Weights of a small mixture-of-experts language model, trained from scratch on English Wikipedia: a sigmoid router, 260M tokens.
Below are experts of layer 2 (counted from 0) of a mixture-of-experts language model. Rows are named router (the router's row for the expert), gate (a neuron's input weights, with its number), up (a neuron's input weights, with its number) and show model dimensions 0-95. Each number is 128 + 32 x the weight over its row's rms, rounded and kept within 0 to 255. Numbers have three digits each.
After each expert's rows: a language model's description of what the expert responds to. This comes from a sample of Wikipedia text that the model never trained on.

# expert 48
router:134105076174129185102126125102141119138099096183141109124138158074038169097109116086078072151205118070097152116145063161084077120146154147184098180136157130117103120117188039151148115113142128126154162125134116135127108140089178132175169146165059145148112153134049115094138133133125181093
gate0:101102108063127124136166120119132104204171149112161121105141148144124052146111109109100162055223073076172124149115175157095143067159077128148154100104141162109139158159143106139151128117097157096116107157135078159127142139209138116153103128122100157105181112051110126099088120119124098163
up0:066122151118171162136108152126146110175145049104178085153116176084121121152123116092150154101104163108117071136117114135080075146137127105146181114182136123171102161108149103150110133167129132149100106157130079091085098164111128147070178176152150136149145100130153148102116142081142040154
gate1:053128144172087160119121112134117147142129116145162176129079077151152091148150148135098093189134150101153139118101088168107091203120124128134144139167133158178154156134141214163145072153119086168116134138114146102083098087144125172071150152110143102147125108152101185101143142129056112117
up1:105108114092171097096143112168095136098122119136137110076080163124106132144134180126150113100138103151116154074085130161143136140122142108081152164147152161132180175189130113116196061087140160081169137148148122124061113112178085156124152137088111103145191058152187146146161155153133160108
gate2:145076189098126154113120128135157175106178098136212166125131113061130164202145142126134053130121060111176104159104133144136128094132125164139094101132169120117050165118163108148143161106071178110148117086110158070115112127150134105097177134125122139123169144107130155103125103129139099105
up2:083144092117167164140135122126105103109145126143180113176076103165153073124109080147085133119096129099087100087204096093065100167136101074136177123123186147146162082098130162169089116132118120170136129152126161144139137212114090189165045140159190106173132148118106126137163163115184091127
gate3:109123102112107177106208079133163181130151123111142144134110082105153163081126131099092100087092068119156162123103152166144135108103165117178083147145104132154101106143166145095132083138111096151095090131110161061154113131216138055106123129111114133125148109100107099117107107111111189130
up3:132117175114130143137137098114170125093108134079114157115086140119087187130121188107111163155127156101129137104093136136147119162134165081094151184071124110166135152115138185187159111165187141093144150107075115112096139107119119109102100148119090143135131081133080135104090163202110110169
gate4:073133130169090134112117127099117124125153112087108152134146146151071200188170124089141122170159091084123134123060122145091097091144119131146150153077133116146141160088086111123145140089113165090136115104064105044060137099085125160064157131172140118067145039200176108110085159146183112152
up4:106168155136206147126109139103136097136132103122145132128138152124142080106138119116141108107145133158130131114150105117104153193131142133084158104112175145180126142146091096162092085115116138128186195131106149089111125109173099176096150125199177118142162136094115057125130095101139167124
gate5:146156083153163134109179094144141147132163142136203146069084093107071081116165085146131085164177139092159091135147157117113185137129115154144110112082128106138188093100123117064146149159065071108051170086151124069135181115164136098095146176104175116130126138143061110107157112150051148131
up5:143179159111169125134156117088105105134105134141134095156188132153183152131162065149129137083098161123109087079081140138111075124173141179195170118174106200089072134141167113178127098144156098164159112148066122148079116122141117084098079082158125096139147149092129115137082136117168131243
gate6:074066137099130141106173177089164123141118100127079131092070152152125161089201095215118123118149077080136099103071177165140137092156181175162130119064084138070112161117093117138118179145097106099106113159116099092116095107079129128121171116142221113150069140119091147149099116145111104141
up6:134122162128170197124065167153139125042114118173127130137118108102191131136163148121086103109162136136133100155135172067075131132087224162175116134121177146109101155117135153118092078115122124091152122107086173061111079124110137171136081147102154130128093096178115054158170148165109137170
gate7:174158110092126175165117148117143109108168154120115117121164121134128063187104125123156175125138093101082101142145118152139144171170103155168098104158168161111113099097138152180148095050144167202116126105090140090097162110078130091099094100189152169130131151107215152111155141071185162173
up7:139166077116119179136132160174122165096127127104144157112137123173155117151140153147121150154212153102089099186145106067092114155140137165137123138140110172142143129037188119115136122122122159182101134117122080101119077083079137105102112153160109154089078134109087133114143158141147146094
gate8:076175131118110182115116185110151139143180168133110121137092118122100134135105133184131065158099122096116116179102127104154080140123148105173180126114155166068068120095134120164145127155158142155110176153158147159153161148141142127209168181136095117106148118080100101135090163071043047151
up8:195118178133123192103132157141044173105121130122128113109159124140121113135078125158120085088094095129063139144122094137161173102130215085087125137137165198192207087070106131120115115075110099188089129112089079106148105120173117163158166113151198131168150141143140176100133108166116081119
Description: Relative words, digits. Relative pronouns and conjunctions after commas, such as which, who, where, when, often in sports biographies, plus day digits like 7.

# expert 34
router:108087085174164146209136112160128116087111094123140103146127148112119100109136131111140133151110126171116144047109058136149141149112085090188220182115098192088207161121152097149150103117124099094141111186140049098115164140135074088124111152118118176135128104154130131156135125146140099188
gate0:142153085165132116140105124172148111112074173140159163123072066065126127137145094107145147105170153140085110117173143098107145134124147124159118076090119100132155131119126114155112077147088103123129106127099183086129094138153086140088143147154098072119090136143127143130130181154029149150
up0:168187138132142129119049096086070109131106074093190101134096126069113152163150143135140127159082123104113084149093115174086167094135112155050118106144111091131079164057131134099151185105172141160202131097129092140173118147117140147151079088126169099141124126061107093096116078103167155070
gate1:179106104075115137134060106133115144117067113127151139084094134047135147174140131183123097111157091113097104148096119137123149128094135178105120093141131176100120116189103114129219108141086141198100138147132204112181122104167113089134136136102115139133129066160115151139125174130101134120
up1:078117133089115128144120131219120109155121162184135106096118102129099132122116173114102085087149082144161136107067082096144138165128126160101145144123064169110085145137115129190122104166129136105040132171074124107171112071176118211142144160104100137134117134157106129130150124093141142034
gate2:156176099119126155136128126160124116130114116165116130153107120120119112132184105083139132131120145115109148091086096156198170176062126081192154138123114152063088136104136101119102114140128107053125118134143129097148062130156107095082100106154120124108048141138134135039124140087164120193
up2:134094138153153100159088146105120161114154130096094099098166127118124138106107142162123119102178139127159134145169180113084110079136101127072102107133141122149157117113163124105165110097156083166204140126111073158190215125146178179100115101106093141124184128133106115183144104219054167089
gate3:091177131164160114139080125087153063142101116113106152120154090134135087175148108154118128179115135131144093138141100105043069152113107153138180112152169148077136104093158118132093159074115125138157097148169120103112074182132104114131126143144191116160114139043110139100077059113121076160
up3:123113139179082143190111088168182115191209082083146102124131134187125106114119117129137143105125080081108133088104102126070115149106140086100139122176130160139174083140098148172081081159143153100126110096131109097101119113101147122115130041153150132112134092159137109121164024151111115151
gate4:171112190078121084149074091131141043186118140133159147081166114148113110150132138111147149096096111110147162070158050123108152051134123137095094117116168143056158100064119108081164096130088139120118179123146148140107100132106202145102162096101176128086109090130177188160103141177109120120
up4:112068193144185122165145124094085102101097075072116124189109105152142094164115168110138105143116150094096133135128188175133121192171130098105170126109126128175139091146170103130145168115127136136155155186178102146140136111120159080178109092129129154123116088117145041167105140125131160099
gate5:131193134107111149161107095110110154174153125107175095091107117131132106097190179145127095130143137075137086113119150147122153113114117187114188125094146137090106158128184047093143093126134172136087081160153127119198110107139178082161089098119118113151090056131055117139115079076162118163
up5:115163176105082107061126133130065102158114119179100139127123165164134103141179094137160123148186127158068117132113165134158177122118147138099161135103109180120114091054181108106125108133102093122082153105158076127122138092102130065085154129124094119173079104118060125116094173101107120106
gate6:143136081112183138125129115100086133144144152167135118167166176093063091143108121095142121092127130092165108110098160072139145134126153143156076148092176120134081074116128145104152114083093157159180127138143153110128139111113166091093119115167131156108168139163106182083137114108135169137
up6:114102176122176138101121079131124089108209154122170150174173146127099093170105097112104163137145146151175141110154152156110167117079136104107077111113120085123168084084113109064128093076172102163124155161101140148149151113089124111171119120159067154175133097149077116158161101080125197106
gate7:149134132153114113152118161102163118125146098151116110114110150096130164144113189063100093138153177104183155150153160175125151120097110127132148127167152133165250160115134098159125132189161098155094100108149114109191141103130064125099127142136117135118105104171111154172191134154108129119
up7:075097122100102184123159075122155130103119154128083169113125142108142149156121055131064136134156154101145155165141162080139084146138138101144132117127114113141042165128145151152143187079094187107113164125069084124116143133107213094147122190100155174149131132124187153102086130142187153209
gate8:061149111125121160162157115131143192176093098144092175129083131146109119080139105127160089125109130175079092181114133129142101131096155128149132143104151121129092172107151130097083051120157138162148124124121145131132127096189119063081139209097124100121134145138111137046148125121093175102
up8:149140135114133145124072163141136164118170163131169080166136117109086158147152130152130144152098089142106148113081141179155128161136065094115066102110097133165156097123119106118093114074103184156134132121092104102163061156172155078119108134108089107155154102149116100137154161076106128140
Description: Was and first names. The verb "was" after he, it or this in biographies, plus "then" and male first names like John, David, George.

# expert 15
router:114093181145161124179125108182164134132126112083178102082125168092105115083141129128117139134141088093134143108147108185139122121142142120216090159164090109133102159123146129190198075080151097130112108150069122116150146130117083138107120091091120116116098091164095140109179116144116143158
gate0:138140165144124190151082184090141123141140141098137108106182134090176121108134132079098094131191018130145147108088130078127105135166154144156120093130092147100145137150131139139093096165143155107150097106081119167133160119148150095106085112149122152127082143096138155131130137068115132102
up0:212128173128139112132106176084119142168145126083170165094182120137160144130106142140111139133155151080120147129102152131101173149148138151143109119154067159061119150135073176088113075128123086158129101066065100186087138112119128118138074074076154076089096144140126140201118062132098168112
gate1:118093075099121171147148095150131158152120158148142124087159157103124165146099109123108105115151079135114092044149094132106091149123151055098165162141150092156141160104154152124058097163118110090172061114063110123099123124167133160128112101199192126092163099144118128113165116147130182142
up1:098137155098129117136189115159099120199181137169113172134143184115150045101145180108103148107149040115160156122114161175105109097143124128097092127146163131152090089146153151123153164120137107131109112175166130080145052050148182102139143100112109141134150109091093157110171083126098174113
gate2:085074122162067111166102177057164093126076118159075132120140177192114133109131099140190049167072157160134151134132108064127159116133128138151120175034136165088123130103150122140136170122192094095072097176148132134173102099084085183118148108142128131112120135152088096127159093110106195144
up2:097131079080151112104116121072074185054156140112087117118122140155120084104111135093125110139117153145108055084126126121205109112099125161115142127168129156152151122136070159133154153057156127141104075155136149094146146105161127124117127086176161139143114139149107163205237038157115172169
gate3:190094146166095134116093131112159105132167151147117142139087154121076113116156151164167112172088136111112183118108178127212146118159124110134191135146083171144084122109109131126194111081103098119137161148099078114128108101119167068120120154103132158114191108143073143141089156133155110133
up3:124167129181108162128097108114138122110183163129134100115128225180174163134111140154103138104180177093132111083107127089148185095128133134119077149197082144111077118087170203182124118132079105111081079168110136182145100097138089129099072154101102195115156130157127185154124096164138079156
gate4:067118143058111089133200070176183171131110110121137134163095138154189162105131148146139130168178096110167113153111159139071125140147125080120154108109139100144163169160172117127136232084151193101132142127121106118180098099136080145153154142077069112095081087128097139151141112107098148098
up4:113096174095134106106145149131140165147084096087149103092083108084137189093123152120168122156138091116174103076131172204113175130126163139120184125125164120145174169187164078141141145124169210103148177087084110089138134071131069123137117127091054119153150094169183133158130121140109134044
gate5:181141123187146129066100081199213153143194045126123142122157101103116105168117157148111157161155116090104150139072177177111088171156089112176114153103119159128096104097142150145113104169132106104078145144142083154194171092109119154161116064106130128092118119178092122162152164104089098117
up5:180168116152063135129121107120136156078113158122140137114071113144194180114050086125076156144100155146161099087118087149168126158138146083087097188101131104110165157082182104196158141121129147156132099161166082123143160113176120176151124086069167068134163135101183128162084103109153146173
gate6:123181068145152088131118139100083154141162111107164126133110073136101173060157070176108129150079134118091158140112165161197179087170107162139103170187122134158162058130055167239134096140167140160078152129153091115124113141152133122154073079078126108114115109171095138078153151104110104113
up6:080152117176140096106090110065135116086111142172114083117174115150131183115132141118140145159147156123104120119124099112074108092106176107178127143033134148121102137109171085115118087184132153118145108060145118166109072139104104102053162119182139173121156122166121113181116099146137093235
gate7:105137095096129172104109138121097162156208146162144174156144158105133132135135099091126133080121099126171083112097122115108139141086139104168088135165115140130149079112123093234122107148127178143089143104127177127131114130146104154083161128073144099092148115152129133092181155142128150157
up7:134144148093160092109153115132121134105115160096154122092155161119128094136084107162158136135080111098101082135101108063116111145147147160162123150132166132104138128065120080175139079142186127156100120136082109134133139114100142169076155165087118095142136126155157095080160103090114089146
gate8:153107121127131133112134149163177142171078175126096134143102128086052143090103140139127179105148113144176158151097166179089103127135125188165097135065112102121152140132188061181129100167101116122069129157120178113150151154133156111130184095181074082034090126114084114094112081108082080171
up8:124137189157113121128132157090040056121161130168152096066125124056107138123114114096084103061129092154096165070176103139111083093126162085149118154089112148126147159097151147111165153140174143112154143151106097129131133143161099101061156162144167130129175066127058130152172100146089197162
Description: Word-final suffixes. Ending pieces of split words, especially names and rare terms, such as -ing, -ed, -er, -al, -en (Haplotyping, Attard, Lauterbrunnen).

# expert 0
router:096130078129142152144132128104086152113168130104178158106133168133110163131193140082094139119144147072132175136131096138158084124086042120155209170122141182143123136091205156157169087169177104125108114141075103120120121219134091117110082181073135147110115121166117084147181144109090141128
gate0:112150119116118158114155148098132066115185199171154108105112104107120087163179090139173114107126107118091204151159137122125160133191112152120217164153147125115137169128120121158111094113123153149093094170150186104165088178121099150128114172097125105123114121122138157119161161151147117144
up0:115158154162200116151139114152117182168116088092068136141118140126121176109136103147101144128120081144136101118140099092108114078112151125126086120106130105144125098191148145155098121090163149129130172088172103150124129077123155173172087109196112109159161109159127137186145143170116107115
gate1:147159149089087119110117129146127129107101155089153070168111144108194070102162153134155110096121147105167100181109134151110094112107139167133135114090179189132124154114128177078127067119109110156127122108109117175181167218108103099109117105148116215149085174139171166078106091128181144136
up1:109125068155107157120207116099111102137124115140091138117133161101180079144138129111132055170170090174118187122116094169120130131108134083157128136146131105162083171181170105137138105123121120172115127101148093122138110135203166147142183102126167155139167118121058143179166178130115184144
gate2:100091102143086117105100142126095196128144073089125126088139150090107187082144136132143153096161078120149137106155165222179131119122136120130172156215129107081161130123092177093175186102106130071119098110157127121119097139110125214093108079113168118142123125127113133150113152155143131141
up2:122050121116169114149095127095109157133117059088175135119083133159167187146095195127088137151140148078214072129121106189130101132105171094103120154151092143118087092129147104113087138124168133101069150157090171106145107144121126162069107093099195132152095102130128085130073135147179139175
gate3:157150123150151139088169131097111181090135179127095128204110210167116145130113108099144153123119123136153114083158125074114156153125183177103136150161128096163123142139078174147120108117164147115090130196096088122132143097160092079088061160175101159118192147104109079116118169155120136181
up3:151113184077046093194110157138137112116155080104110134102163135109117073108099170133161124118088198096114162123085129135134118147126124124115107158099122149077146128150106112131105142139175181144180086063149102162102118156128165113118203118113136121139147099170123162076131131140090123092
gate4:136107151101154135108113126166208099152163153197166122142104130119149194133107210155105122097101114138134117098050084061066098108122155132095159180144157091108152121141085106090141125165115102093130137227155147151111129087119124121172132109118098119177130099144114120127129129085138076035
up4:168095041070131127094115155228141153126089174134094121074191133115150137146143124140106151130129153144046108088103100161096188134127121090131104137189176090167151100170092133139112091125131171153182093127176135089132050115143093169144109166127146133127201126117090131083168128145117177150
gate5:144147089096129150165107103051149062127127110120165111147107197129139180124101139075169107092167126119141137137101152145078159086047135110135131111177147140209154127084169123099104104159163111133144131143076059078126165187135146129128150105073160225100112143094141184136226151092154097138
up5:092139151129149154104117176188137156126105158080093135149119070171149110124103147136084170137141108132140135123130077105153077124197136141114147084112146169073122125155133192170145178115003150083133157116177142114146070088175074140118126151145099136088123069126129092140021052160136124109
gate6:157165083124107163114156133135153130127130132098090037111110152130077174089223124122097124133057107074152137120151108144209104117138110100168055145160144109188108098185092175180112158114140166168104108084120150162133119121108088155112132143157165142142166156096105172112126152146128058124
up6:144184054154079108110165127151121124154120160092140095124109134140119163105137141137140150148062180128129093128098154115152158138123108144122102172119178135122137112169076118162120103117084170125117183148092182133116078057068076119126104173191157085149171134124161114148048153136176144086
gate7:118208143130135156174086128224126113104158055165099129175142154098109147140122116172118107146115091163143125123167187181093138148090121167129134127129111146192127111190101128123130171085157084173168191167157160105084150115077180076140110130149058094126121081158142119140142099148159133167
up7:147122151135154119123137129163094099151191154162165152089038088123092161097140147145159145112095115238112138084085157148134140155164127059118172154082127057151157151110124143097147126111034089137163138111140129097109194107127166095138151077143116122106171148101116137166145156208160176140
gate8:120094148127131173121149124113084097073142170163124162161125127123155155147105119119170099083126102089055145074165133141140139110123201145180111123153151052111181104146149172177220077138189145119180073131102130113121133105163119115103116089053138161146130137127146196110145145111097156152
up8:096171134171095044158100126123192100143101111181181113100132206106076077119126136079092088169142108168170118106109085141126114145154107096116088131105113147123091174099086091103089124112097141128083136146170109127099120152140153166100163042122120140106147055111148085114098141140152064107
Description: Common noun word pieces. Content nouns and word-initial pieces of longer words in running prose, such as abund(ance), outl(ook), reason, support, land, design.

# expert 7
router:126097105144134149205161126158128167133097117106142117103159144103074158104154135132120139151139103102094137133128071180135140115158124094193161183103124165132150134132188125179108117112144093110146090142100093119122132158095093124116113110143111157177123046167115156147149136170101168170
gate0:098110146181185146129143152116118098110108111122141067178043134122063185101134129155127139130134102112120156103159128097129206135064149094183180160129140124147141127121128158188140118089178131139143144083116164117183220139154172085117163087100143120160195089138121162119144167140115119118
up0:148163143184116117129164120141089175077123130151121115124149134170086073156103114175124162142104050103100130130171139104136162172094148104079123110152111137132109146082085102166099101083186132111146069104061157081135189101151093116132184101067140166170199120151155122105145125103085113161
gate1:181136141129125091137091135130159110133149101147192095076168098141122113113168115151104092169136135109132102169146106146116165110176066107131114135090163112108172130130085106135084127189114149088142156112170157111065124126178112170120165153093077153181144213112168110092118129109091130118
up1:126140127155091137131143153141169105106138091117161112133157081189075146120122122117100074123143087118126114135148079135114186168138105166114112099117126096130188103152066186150093099149149166087097106208072115111154077104087126173101151112159120123110130180161124153060101132107137124149
gate2:116131064062090201129117137152128074111111202163142110117064114091108119123115163079157080113140147109093108090119106127152132121122094093140122105170151140145061109114191176120162119189061088113145157125062146141095143121178173105105152098101164118102082170155189118121109133167118153124
up2:139085171156159123113160164156151146108083128077136120129078117157119114108094125176105176131160147166190124177114105101156138127142151150092192107100138161165117124127151122113128124065163117174117156182178111132159178078104097137206108193139140201184159107193044167124127112134158139188
gate3:144117106100181174163086174127138146172068145099199112145153118078127121107114104113051123077111174115143080112114072103092156056094141082140108129137128128120146153217088176132158123134126112178156083114095117101159091102112163123128124103108132118093145165164112134212137123130142125200
up3:062168133191100155082153115137115116059172105166053127090100123166113131145139161122183082157140126114099164168090138169158112150141126182071124107072139138124103105092176076129125095122106176086125157183093106133139152185126137172148127114157115171179101155127144130131096178177125135143
gate4:092166102139038157144087134139169129194151143172150119123144110140124115160124180106097081171152120165067059177058090107165099139052167133094060190142143114083120113072113174115078126194120103151121078137115139188113092125152155099085118146121124069111137129133103094195105159172125158117
up4:164111064152157150127091160067154117086150205092146128163121117132144184135090106129113158146122131116079130145073109093107086125127138111078092080127105151150198131123166185136131130195121157113131139067086118133106069133133134119130085150149131127142198127108173191132069093149156175117
gate5:110141124118083150114047213126109114163089056174124109107124139114089088173208082093115089151155105121126166102142088127078147129133177072145081176063127116103114157129151076124165150097093138114144147125118141154148094189097110142132126158107076147138127117167150131116183103138174141122
up5:129113111119104139138101027132091123161120139103170157149112136188091118150140159122158114166131061117084160093144122107111124130091105156206140150123100128147168085136083164153084146146107082115133136173203161074139175096148135120100141147127042080082100116064091050111142111104072123150
gate6:165127110096107239155074150111123184153131141119155095090104097086132162080130098103105166068142119057103125116122166159125082141162147126109121101131166087132179176209132123062150137144152064141166115070118110141148129151146061125148095089089153115110103149124122127142131089146152149152
up6:140155060109123160176115138116180114114094173171145142123092117129136094116144118134111115126083182150149105104121137145122173091104096100133104143146151122089101191248157172067099181091114150162118128109089131146155164148123142131131110105116138112106101092081081150209185142120158124068
gate7:073106174129112186089121176119170085114106169170066142096118137082181162166131144090126151136161142144203103108058141111167127128128126172133143155129180139119118174079104156118178178146129188141093075136160130195137167106157173087128159134153185143134099142050081113192120141131143126101
up7:115121150123117054132067147143153147082209129121132143157071104145153173152151156133143113202105153114116127100134081146103046130086092066121139122168142126129067145128102177058145134105079172159095098138088181174156148058123140118132114104115137115153217097073101089142121160163081124125
gate8:138131150148089125128097150141137122090165075145159140100107158104091194119136144113170094051149129175135094113148113132137105198084125070140144122131178103187128121131134132067101086083110181200115140230123140135175143177130098112101118154189165150115113077115141112142139207100073183169
up8:120084114155186112137153080094115152156143118076131121100150146100107184130094177131135132104135130096205098205145149144129151197123126143118121111156106145121103189204124132111107167064198156119082098146174120127137087085131094080147124122120136095122127057121081131123178124122109104120
Description: Word-ending pieces, digit 1. Final word pieces completing names or words (Bal-let, Allga-ier, pomf-ret), plus the digit 1 starting numbers, month names like January, and German words.

# expert 10
router:159140076130141113140089097109194073129125128164081086128178210082122116157135133098106127105147118161190122094151077207085087055110166163174182156147161147149143168189118148159120107125122165164127112116092119104137094128119105129106094146127120103101095125113151166185150108125076184185
gate0:138083133197099150137151125091056098157158139095127168102095095074135105147179163142123127100129112139126180136167170136098161076138125126164142150122018151171119156116118171129119106158130103086116090150135162147120210087146146151078141103146085165111135138151132084173139112203163177099
up0:146125067130104152127073102092099172142103153091101182116101105130131138100117158164161040113110070169102070220122098127171143140153107155150117139165166123163101160080134144105178091146105166132191159177179114094082182130114149109127172183095066057160131100122117163128173124145089158120
gate1:167097147079138140128118135148145132190189136122100122148122169182101150156113113094146138143112072147152111119143141127120169100153152149124167123146120097104155100137094147165118095126113181187154125111150090126102112149130122166143161152129112126090167142126137138145067119112133125121
up1:082096149112060104066142109117154082139092085126109123126156093148129106126163111167228150101115126126126107124123099160140091124155135151147112105108104129202096130130155113153154083086135119113127154115129101038189145098126131126111165126113132121108089133152138106121156097152132100123
gate2:220182111124109139212135137152189130123110119138102103118096145081090152062093130089116146169155143122046155143114136064111167077118105118160046123153152165139182158147185174116101151182151109161188137129134100119131162165173109128116140104123102114116179174123157153139137135130108110119
up2:118142129143159154225117151121133114162106074143116206144061133069109121073139136063154123122204127154088157137135130068127113067120102136148106115130146142140126155156142150101044165155125137135138131096163176133095142117132123123061098131160131060111101136095164157099149132140100130139
gate3:100107064100110135119044138088141058135181194123143099123102100089149142076124194116146086119134083098080131067101136139154127112147157140141073123120111111112116145134104142129097100129123113089125123157159086126144133148132092127215145150083155180148132150172154153147125105152136127142
up3:143145151145159143121131122162058117123155131102139227130130164139119114151092153131115164115090110160153132137139157195156154185081107139063179152143113106120116168140067079100101071098224160103132100102093154079129115143120120168072127095169157133100163119180138080078178140110151136112
gate4:125114089140125124111147118103092181077141109170163071145144128094131110119134112151105186106117146102091125118136136203120137134144079128099099133118153148039110189150176068162107138167068103104134092171135131137126133107138174161103098063131094142196199117197116157062146202107084139135
up4:105142132134075163079113081124140152156117159096086138140154161117154058184138170202152083104139120130183136158150139163112168107108181145120157095135162188166166069032086181128168127100138157160144136103114127114147158120121113100124157154133122135048068088112117056104082085178157129104
gate5:160067112126092121071145106115162160132146156140101104133115177123107087026127102126113168176108128121135165123106100113072163070160144104138118131127110134150206119159116156180154133099083143114089144138163124150133119091123078131141091082100103111143123146100132151154117132103156150142
up5:127120187142187165124121132150080155160134105119192167122186084157142161207130188121180116093167107104074136116149154123189080138099084151158107116133141115094055187116122125093111127161107140136128123139064115120122136159115192131137183131155087121126092121130143156134120131163091124121
gate6:104110140128117113111100178063132090161143096160160050131119149099124190103101100082117138114064163111098136061082081132119168180119158126072109137143113125144092108138153170181140080108135106166084143161118122074133118126110061056130122120113165133126139164181137098118161107116164139132
up6:128192123139103170161205087125130147134117164119117119126153153212120146119069154101113147120105162169123131163121055106142157139083118138058120132182135138165119102100179129141169085134115126145153101127105150087115103129083088122154136161206125131117109145116104121080179145096167154135
gate7:176110207148103179156088145113108165117156147132127149160119112140144198113134173093081079104062117102146174140077126089133147135090144138154138143160064071083104083130141107105098130132111157158152074099094157150141115140064174142083131148194154124096171121122088089064111166073173109114
up7:134101152100136118128143182138105155075128127125161099208173131124189129166125059132089134122088136098111166129056149133118158178152093118060134136128114080136064089165088163122084107093099121106200138123109135147102095168105121112106094155120159096095203116119146112079145111124187103156
gate8:115158112163135127173098131097137132076110152180107119144131180143090072153142114120142133141099100123120101168139098185114208148155158129137142131169201127181104142089108174085125137133096069192117125093146083092070122116133128147037075122100160108193114160148175171140144134085042169087
up8:152174137137154104121092174120129144115114133091132122112121088150099119162138063109123084042172126100123122181071099098146089168106095185099142131155085159155060159114102102134130173077131176148170181178148097141125079148129055139105156122126135115101136122117094076119117143142072104111
Description: Articles after prepositions. Mostly "the", plus "by", "that" and "this", after prepositions or verbs, as in "directed by", "of the", "The new unit".

# expert 44
router:089100136160184170174179072126144140162137139071164108112142101145116129090131135086134107193182121152172164094115082132198156077061107105132171156138093139142171136129134118140174107096132133095108114140114161115171140155142120143124083109147126105134131120142143160173154116140089142173
gate0:165145099154096171108098145147139147160123113129147155170206158204122149075105121169169126063172130130103113142141105099113169064119145119178094099095087114111158125143134119156112110105094141100097126148187112135125119163136155192163143111078117165057178138118100121161145149164141126096
up0:093146070185144130131105117184132154163117135121153157131156169168066142070139142155119122091176109114196107154117125130094191117078105149172057095100092122082154127112170146192165157084075097139097165086155162131130149119172171185158127144110166152047139170078134107128138134115129148110
gate1:068125139158133156136150161112147118086128112097173168119135144167137106135179135085164129159169117109095123089106150155110103141151100121143114147188144132194098197146132170148132175177083135185108109095100144108097115084142155192100098122140135134128112080135156135146137125121144074098
up1:071137068178125127099142123103069134104079124104150166070126094112127101120089102124091120106119116102142172146131095128103089189125160081171056147136125152119088179099104144183111152126113084121113165148086099133117167083122174110196152144162119166167065126132163117117140135089065132177
gate2:150136131129101081149148113150143096112121090181152093125145141103096144080153133081117128178077113155124107114080050136108185125142111186088084140159079138107153166149162142126154141149118103198069142163187182084128083112096107132091145130106141111095117142140111060100124184146165102144
up2:105148123157171135125118088081123236117095107085146126051199122150187117153101117159133089152136216124164091126167097130163102090118139099159177157095114147167143119055053149100135129134142114178143126163164125107158123140129056116147124107085101139172092086133099144163129082159095073128
gate3:076033098120169118135105087169122118126133075098126140125128182119130131143136120195109119152138099142101098070128094152124133174128202083117118138149092129143118129138066103197102095095148108096160151093107140121129125067092150147099163155126136086155107102104193123076107157156129117196
up3:130073169126050146150169099133102116101188132132125174137118076146159180189155126088145162064110081114119082134167133104071142137136059167169151136087131147117077121193180158115163156145101097143087141166203133170120129119119112113136135144103102147087130087099110138108118149132164152085
gate4:139112090127113133094095148175245088091103100124111101119141100067133141184157138134134126184131129113108123183134129113124171143096116098141097085119098108153068122116131123102107158139152097195100121110094164105190081130070096115150155159104084162107099105132074101085132123061141133129
up4:130115082157059185141120094126208102137155078102147148144157130102167094116155099141120106181160144085175186190155149168155144137095049105162107117121097133147115089112121121069151118133109111145069077134143169153151144137064140145124128102118096099064108087127081111148140127073125106155
gate5:129095182159089075103158116056124125134114074096117124133104119109177210099141145058183166123128145109157160123154097154127095133118130156133167103165109144138119162165148079150124092172033195119085170119075134117139171062094154143075141152185114112157172122163160151149141148109104149142
up5:139129126139148113198122076129111155165119101128125101064168158068164120154139126107160102133101092056149110134189162181103153088166116098103082128147146139149152161140214095106129180147170132143123147183152117088146146124114106124090099111087078132171090121107133117144202143127107143103
gate6:095146081139176084107108083121118155114127141105157119138075109147112120158164191149143126194152178121162145150179164152164101174164049113104091098151147097134124127081155095083158155109135140163146148127139113123138214110081113173128161182189137120152197119155108154141122180163160087188
up6:124112186111116149103109096123054164112090131102126058100133120131053184127134125137091146139068173082120093200100127087168201122076150160109091137143120137114093089122145117125131118112119099060115194136123120111172122246104164115142104131113148112143162127145114178140101159105133142155
gate7:113151179124155170122143138086163105136119122104152120106140074124173118138098173139082157182099152159161128108167125154109124151137145149111136113131184177176163138112145151119162155185162113117139089129043111061125075102154082139125104100130177105174135068174122167073150099124150147049
up7:148131109153117098173122132142103149086098105114072137113120164131105143103137109140104125123138128157076150205094103132151174152118137174141094119081096093094103139108168096137076113040096159124119194152196141151170144184089184111170140211148106183092073175089127099146122133120122144189
gate8:119106198149108138103153149115152145143122111131145137153087135171172132089155156131130132158080138125223153103112149151152057096108112125142093134160099098149076137123171079136132142117116064133106107156147155182116156147130129182050135133150147210149137091111112119173107117133140080076
up8:143148191146160142137059123131148093118061141154092054192155147079165158173076097101142109185069158134161097141081125170124153213123179078112170154183148124183120106115169139123097139107164108165145115102124110096086100130133089108153163120151133109164104149156190151145119156080177090146
Description: For and with. Prepositions for and with introducing purposes or attendant circumstances, plus zeros in numbers and closing parentheses in citations.